config.yaml
n_layer: 11
d_model: 768
n_experts: 20
experts_per_token: 2
d_expert: 400
d_shared_expert: 0
activation: "geglu"
moe_layers: [3, 4, 5, 6, 7, 8, 9, 10]
router_score: "sigmoid"
normalize_top_k: true
routed_scale: 1.0
balance_loss: 0.00759
balance_bias: false
router_noise: 0.05
init_std_router: 0.0217
lr_router: 0.000329
n_head: 6
n_kv_head: 6
head_dim: 128
vocab_size: 16384
norm: "rmsnorm"
norm_place: "pre"
norm_eps: 1e-05
positions: "rope"
rope_base: 84300.0
rope_fraction: 1.0
qk_norm: false
attn_scale: 0.0884
tie_embeddings: true
parallel_block: false
init: "uniform"
init_std_qkv: 0.0241
init_std_o: 0.0
init_std_up: 0.0241
init_std_down: 0.0
optimizer: "muon"
lr: 0.000956
lr_mult_up: 1.38
beta1: 0.95
lr_head: 0.00361
grad_clip: 1.0
warmup_steps: 200
schedule: "wsd"
decay_fraction: 0.721
decay_shape: "linear"
final_lr_fraction: 0.0
batch_tokens: [65536, 131072, 196608]
seq_len: 512
doc_mask: false
train_tokens: 1134000000
steps: 9102
dataset: "wikipedia_en"
Below are experts of layer 3 (counted from 0) of a mixture-of-experts language model. Rows are named router (the router's row for the expert), down (a neuron's output weights, with its number) and show model dimensions 512-543. Each number is 128 + 32 x the weight over its row's rms, rounded and kept within 0 to 255. Numbers have three digits each.
Before each expert's rows: "comes before" lists some tokens at least twice as common just after its tokens as in all text. This comes from a sample of Wikipedia text that the model never trained on. Tokens count by the router's weight.

# expert 12
comes before: " |", "°", ".5", ".8", ".3", ".9"
router:099096102138178112106113148098090093149092107162140129173127036144168104105141172102082113130149
down0:143152143118146132132121133140128201158104123150140103131121085112105207089123060127117097125153
down1:086152107093144083165168124091107139150104131116142197180129126158085137085153139160064115152161
down2:131149156102137168108149141132105125145126137147157142065093184179167115156086164121119137090150
down3:121149122089070143125193142100090170162147098083155125118127189092156124118146206147120175114149
down4:117106080108126124143116131104094183117168112106129208122126135072177110112159179156105159111106
down5:185124106130142106125115164114139174091136126115096092165171118073103131100114185157101128095136
down6:113123178035135082134123188142120116113140109092195130153114144138145133110149069108096100148136
down7:116157160163129129142086097085143092114133118094180088074113044115147108129159140068167125157134
down8:125130165140117165151076139149200101127107089108154131163182150089087140124114114157092144084128
down9:126115132108153138160060128087065091181185071062121154080120174097189105158164118047103126107126
down10:144079076118104119138134156066096166087130131086092127124108084133133131112175103180099126110113
down11:121087175167143106121150082107136213124123101071151142143114151141103112106154140078139135109168
down12:139122157111081105142157113159042105156092108102142124139075113109118144153144165164099153152160
down13:145087228117138154080092160157041119054147160114110135142146077133133152147169142138162166111139
down14:105105132076095153088112072137105105093084123140108108097059130115158112130189115160151146090173
down15:110100129150125124115142168174075102122112151048162127145117163124139145163184158151129145155097
down16:132179149119176151168130099186154133182154143085167132102090125178164171149213127120094100180103
down17:181201121067055134153160135113108169134134129163158166098124181092126096133111119154170079152175
down18:134153103092105108154135103106126131149122092152095088073110112063172170143123162154143175167171

# expert 18
comes before: " to", " in", " a", " the", " by", " on"
router:142094123121116220123189107141081125141110181162119069152114105130188104156122107067102144065150
down0:115116154143142133085072096147150163087147106071143136106127116130116134106082186180125087146118
down1:150154117142096106100123128116082126069141132091148177204165077065151136157110133155016112189190
down2:091092133139154165201132142151107176133170170134146086136128148139188123142113083097100140076057
down3:120168136131146120136169094129105139142111114155153189093122134215118142144103084120175093146188
down4:175107147140116071130143114081069098152162079128117153116141136147143168055124081076124151143116
down5:101077107143091115115130199121122111074130104202116113132096109101106150119173110101117069136153
down6:167122119162111109131170116099152124139133189099145116121166070097184117089137131138124085116134
down7:145140180157086210121088198137118117124092125162136169105148091120179106107069193164116138142091
down8:096129092068049152079143120061146201096119118106083142149107129118115126154113101162157153122133
down9:125097120161182121132108129111125082150160130124085176146110131146096123136083164172128093173135
down10:103100102115065071167146029097098159121173099113207133102145174115141104203090138102112190179125
down11:147139139134150149095089163106142087098103136102180120138166090081139139095151140134109104095079
down12:098107152110096129135089142130152150086135163147128166187149053126148140150149164085140137100184
down13:137150175107087131182139170180127146155116082187138114075092182120141098135111164148155183100102
down14:150135100092138172147105115096122121054087144158132147104136109133116141128133096140160143140124
down15:139101085114121114105150150148141110139113062138155178140190121092101107181174135107093152122126
down16:163107124168171209165098160132139138109164202244155143108141129158139135141132136184191095109130
down17:116151181067134073155090151091114100131144114168154154147147117118123121128144060119072152097098
down18:147098171121123130093126130082168153175091142121141187130158102084170153208089131183065122101141

# expert 19
comes before: " of", " the", " in", " and", " was", " for"
router:137132082056165129115097113184137103117117135102107114161148149147202085096156137029084159184093
down0:138132073135088137203164113155115117103182150134164130135141095084153191135151132163128127137151
down1:150097132119107145138118146100164169153125097089061148105155182163132076050099098105152137146132
down2:207094123166111138135135140175178162091069119129109177154101122124103119133088120166064170122158
down3:154108122072175154173168044097143116142173090188095163145138072175145119088141156168151145134078
down4:168139206149114051145141173155069145053070151163095148141117102096113075069116143111151177093161
down5:166144136153173082134102085113154106104080153122102181116182101155106118153104133086111122160132
down6:180103110030155080143166131120136150127142168109159123126128131133150171090137107133111097127151
down7:235155150136120135115139115101115160135135114072106184120165088138094120146146177109170115102089
down8:113074091148131116120090059118137125161130125046127119181070137135163167104114128132163165151134
down9:042115160172025066134090097139095117072147149150111123130123096122120141126116114141129094088174
down10:136128142163117076087155106102118133180160106124096144137134136116150078123179143108086167186147
down11:129117059105145137073079168114133137095139120137089142077104126121122159111159137116145142152079
down12:094093124153158136122147126082120047162117133112123125153158127163177160091197110094221150099142
down13:147129114110167158083104144109159087118185051088171100092112134078096134147105080140173170143113
down14:156118107132143099164082103179082108146131173129167112120082181094098122104172140161139110105149
down15:136078139149130155180163132084136209125130103125054200138159114132177129156111173178130112157128
down16:141131131106116090122160126129127152197108132093141084111148116101063112131144128089140125172121
down17:092109112115141124091130106132095094103112057192109101159194128180142106208155157116127122180090
down18:147152157174127179058132154186101107150159079124087136138114144128166124131128171078098156182129

# expert 15
comes before: " the", "\n", " The", " He", " In", " It"
router:065132058117110135127134142151122085143078163060067120158090164157190097081150100151116128120102
down0:164084137158158123168170134033097093123173090158161142120112155088105172037141133121118132143147
down1:128153127136108133153142137103120125137114119077165142090092159126125138160138207093152156110131
down2:133119105101166122169124188127107087111093139144147157130141116067157138154098114172122080141122
down3:106125083142122124150129120163119174124088089126108130087083154057128109108091100134114113117152
down4:110139131155139121125136081093143166106149112049100071139105144136132172092121101130113093090142
down5:166106154096121124121086114103140056126147079123121171175160155147125155140150061102125100180197
down6:133106096077104150103156171117098137117098093070142142150119134104112097132135141158143115152137
down7:128125165159131154163135141076112193114109166056080118103083108126100162134115151120149098144131
down8:112188144154108187133114092107113159115102111122127135164172149152133135090113155121081123178091
down9:110106092123149160098147116133177139117143100064111121054104077099085103121113115110126121081139
down10:151191152129068088122170102100139169123078192127105149121134123151147089113125188088137060090167
down11:144070126134199133142135079165148123099157124120112094179107122105069175144132097169127124102109
down12:118160100137107150245092131154080124120108065130090112099104114165124123177110166202141103107130
down13:161124167159111171104172184122108149159129140119062170161114182113083115112142092177099133088151
down14:171133190096107123116071080115145104159188239128119163111130123160162155180094157103115190168124
down15:179092169145134122131094159147126096122136167188124143147105102124079110129076092113108129161172
down16:125140154090121157145188105126096126152190104110124091180109100145166161158089086056138137099080
down17:160178129097137154114074108141085090063124148107080189156171098157107123089123109157102038129069
down18:173079141096140126137081143127065137157115112150125168140127095216145140177118145100120107147144

# expert 10
comes before: "\n", "-", "|", "The", "==", "In"
router:159143103101171122099160121105123127164100123106093101191118160140177092165145130116107178145094
down0:098046072131114141136117146086117178145144142181128161091059118139132158098142151128148120167162
down1:063091146109106093124110135122106133172175158133144123153154120136117077135132138170112107140158
down2:123150155098212149116176110176122081127183108168162102153155120147177133080094120128179174155124
down3:128122140126132115160158141124052159089105128142083089170198082087101162144108041090116123146094
down4:149189202141197128153145127194134141146191136120135200155175104075143110132164083113140157112183
down5:153101114149090179137118102097102153121150107082089072081163175136153114140126122081126107065149
down6:147158124155088135159145042083139091128138069161101128136106104103121150086138110139127139155120
down7:171113117093187123130122075107115129165120158165137142160120108150181081182131170148127114130108
down8:127099180094106137060171184088198142187107160153150100066163178137139135152141113129180103116107
down9:170166127154140170171125146091195081158119166152195134173162104107141149117119155176139102114075
down10:129130140142169123104119105132079082144101126168163109114146163116152158121082170120153112094145
down11:142111162117170111171151147133157119144185160138209149203147055151052110125102097136059143114129
down12:150193140161112135117174139089162115145146124118082202163120115064155136138125155142100107125140
down13:164098155118168130159114159144155087116123088128149086171112105141092120146096143118160107068164
down14:124130129139141121069146111099122139170153123096124146082142137137060090127109083133112111130081
down15:135086106114142113116160126127095173125149137083157130086118146148196161157102141135182123154121
down16:167125121089153173160136160148065101136137134110129148195105119128195137163145126130156182136198
down17:147128142156127108147075133156111175133123138175183108085114108085173099170087121161089124180146
down18:168166093088125183167109147163078133083149099127109100165141145125126125111207127126116133097089

# expert 14
comes before: " the", " a", " and", " he", " his", " which"
router:163152109113124164123127198127152142162108141125092113173097171166157099125158105128079165115138
down0:147156114064120125122132141119127101089124128167106107109139096096162165173053178161174103113163
down1:179128126222127126078193143116093149177146096081147141125136103155164079140170140088119132128137
down2:102143139255101125194159139060099154094204092165100142114147089139091096121109159143147109155094
down3:078173126092113111140097064176108157192122096178138134132115132133096095102114177111165117086125
down4:103087085199117111101137121125152133117134166115142200108121112120146092099148145150112116142146
down5:127138125127161140119084146113069168120164159159163169181101118152137137139152070147148182134102
down6:104131116082168189120146170174163097135158174109062137104137124056160140139143130087117104088101
down7:178143091148132139137118125172173136176041159096148132127057213102141154161116134124117141120131
down8:148101134096128138100077120150112127087119123110094169207105025108176109159122151120174138113112
down9:144130096054165188156125108184143101138158125180110188142144122137111146140098079121101133143097
down10:071079096112124138135119055140142108058150121182077203131120130129115122074139177171162075118085
down11:131066119099109165141124136157082116160140169123109093205163126135112132081165075150192216118087
down12:139163150162094116131126129138127135048139139093224117157080069086182084144135164146142102132143
down13:117144091140082153120222063119148101121147096205125122076122120076121244086123132076193140079131
down14:155082136146140129115112101096162072104130153182146149072126124103127143162108161159133103137181
down15:170125148111101151170135143133106114149157143127138090137036126140159148124157126122167194048147
down16:126101108164042182104117135145136158142164138101102185109102154096142146090109121150063160053131
down17:129117106091116124105164111090128119075113151186140100134137087116155177114152127151162128084171
down18:128118138130100115154103136124138128111117127080095137109091055126089179165129126125124127140160

# expert 7
comes before: " |", ";", "2", "8", "9", "6"
router:093048094096090135165181113074132033147105141130134094175165176156152078156165100139124138052117
down0:119147102150060138129109116137119178129109141157120184105098093164160125124165158123087149121122
down1:098127082082101158091100150129142162080127138082100117115142137146164128045166112152099168120117
down2:135149126123133118094132115161106111136133203147087095134178108070119158132181120127113121197144
down3:120156097157124175108174119122138130133125072128137134108122095112098109136161133105069139161146
down4:136090075080070146168076096129176140124105117083154156125112216080118107149133109134193152195109
down5:143112189146154094156117172127095109138185121117118163134109105129146074149147103087116090076101
down6:079126094147105179157197078122108143094139131073143177159134124141110115110229155094099120126117
down7:132114089101103150140116062122149119167124160113146104128186113151198139114152150149163172082091
down8:073090117138149083088116107173107117198084179067130102105175091104115130147122145097109117100081
down9:145184125142140112130164154125126094121152222112163159119155089086079129071136150055180079137158
down10:147166091083104125163071142126149064126095126114106168135138129139150090150115184141133134070140
down11:129109132143180117105162053099141105092101154117175112115131089146124174109138043054160130141098
down12:095125161112192158138141154139138150191174157112144072082065089148139103163121098151084166142156
down13:121113165142091105150087162163082145189096050151122067175127131152136084039181156158133121124070
down14:110096197081147154112163143131146173132168097090148176175143094091114151132141134156070080199163
down15:133038184098124105137103072085157171084102139176187149107108102191152082185143156068095149146144
down16:172092100111110175078143109112109141159136075103151089122019119116114176125121078132108152085155
down17:130128136097111094110071107104088125117089114125152133133152148147138124132066126112120112167122
down18:122097124130145163155110094088138049112143134184169106113114083076088164121120133137118151148121

# expert 2
comes before: "\n", " ", " |", " 0", " 1", " 2"
router:159114103165105125132143100082129067184134147104109114198172131178162086146143098057109122151111
down0:153152130133153120173068108114166094144086101108112105103113140143159141160163124143156171092133
down1:147171149124130180087104099086099160082118166184059124156178137063173087128138131183111163081142
down2:171147126095118124166096144072113134145143128099200061132095103128146159136123107118097087114103
down3:110109113139146094116070118157101165165100106123099147169159117123209115107255069170137168117163
down4:166092119152137099105104138126135191097164123134113165136141111185119103181113092102124096106113
down5:132158162142124119114155132133135090073070188147146085157128158126121091088089147114133172148113
down6:123082133090094115151149140111116123138161080134124075151149119177137184156127118095109107160139
down7:162115181092130162108130106147159134117099111180164185127134198195184139113139173098182153150122
down8:099164116161160124133113110098163215105140082094085137112124139105196120064112115148154221100134
down9:089132135129114087048102128129131129165181131156144074133155132099144170166199103125105150152166
down10:096095125096152068108064071140186132133128113103061149140122094076179153136130175075129089159147
down11:144126072110106111155106153140065110125118114117131104124083116107146136072071143143093166139153
down12:075138086219130150135132155082095144160152130100172062173140142139116121107168171136181126182140
down13:093093145163122135172110163148143069101158136095070107189061129166149143172185085146127100139126
down14:106107127132107089155085106144087154190081114153125107180166153127128092113134086168137115116123
down15:099070074155198108139085117181155093133178117152154149145094114128132128121172092107171104180158
down16:142053117138149087076156141140097103208137144146168191142111117186142170098080188136169126131129
down17:078124116146120134113125063120099129135147094110139098133120149101128112152133101128141128180140
down18:123201138161148107118187152047133140111087171111084113148087143135081116114090107174138159078141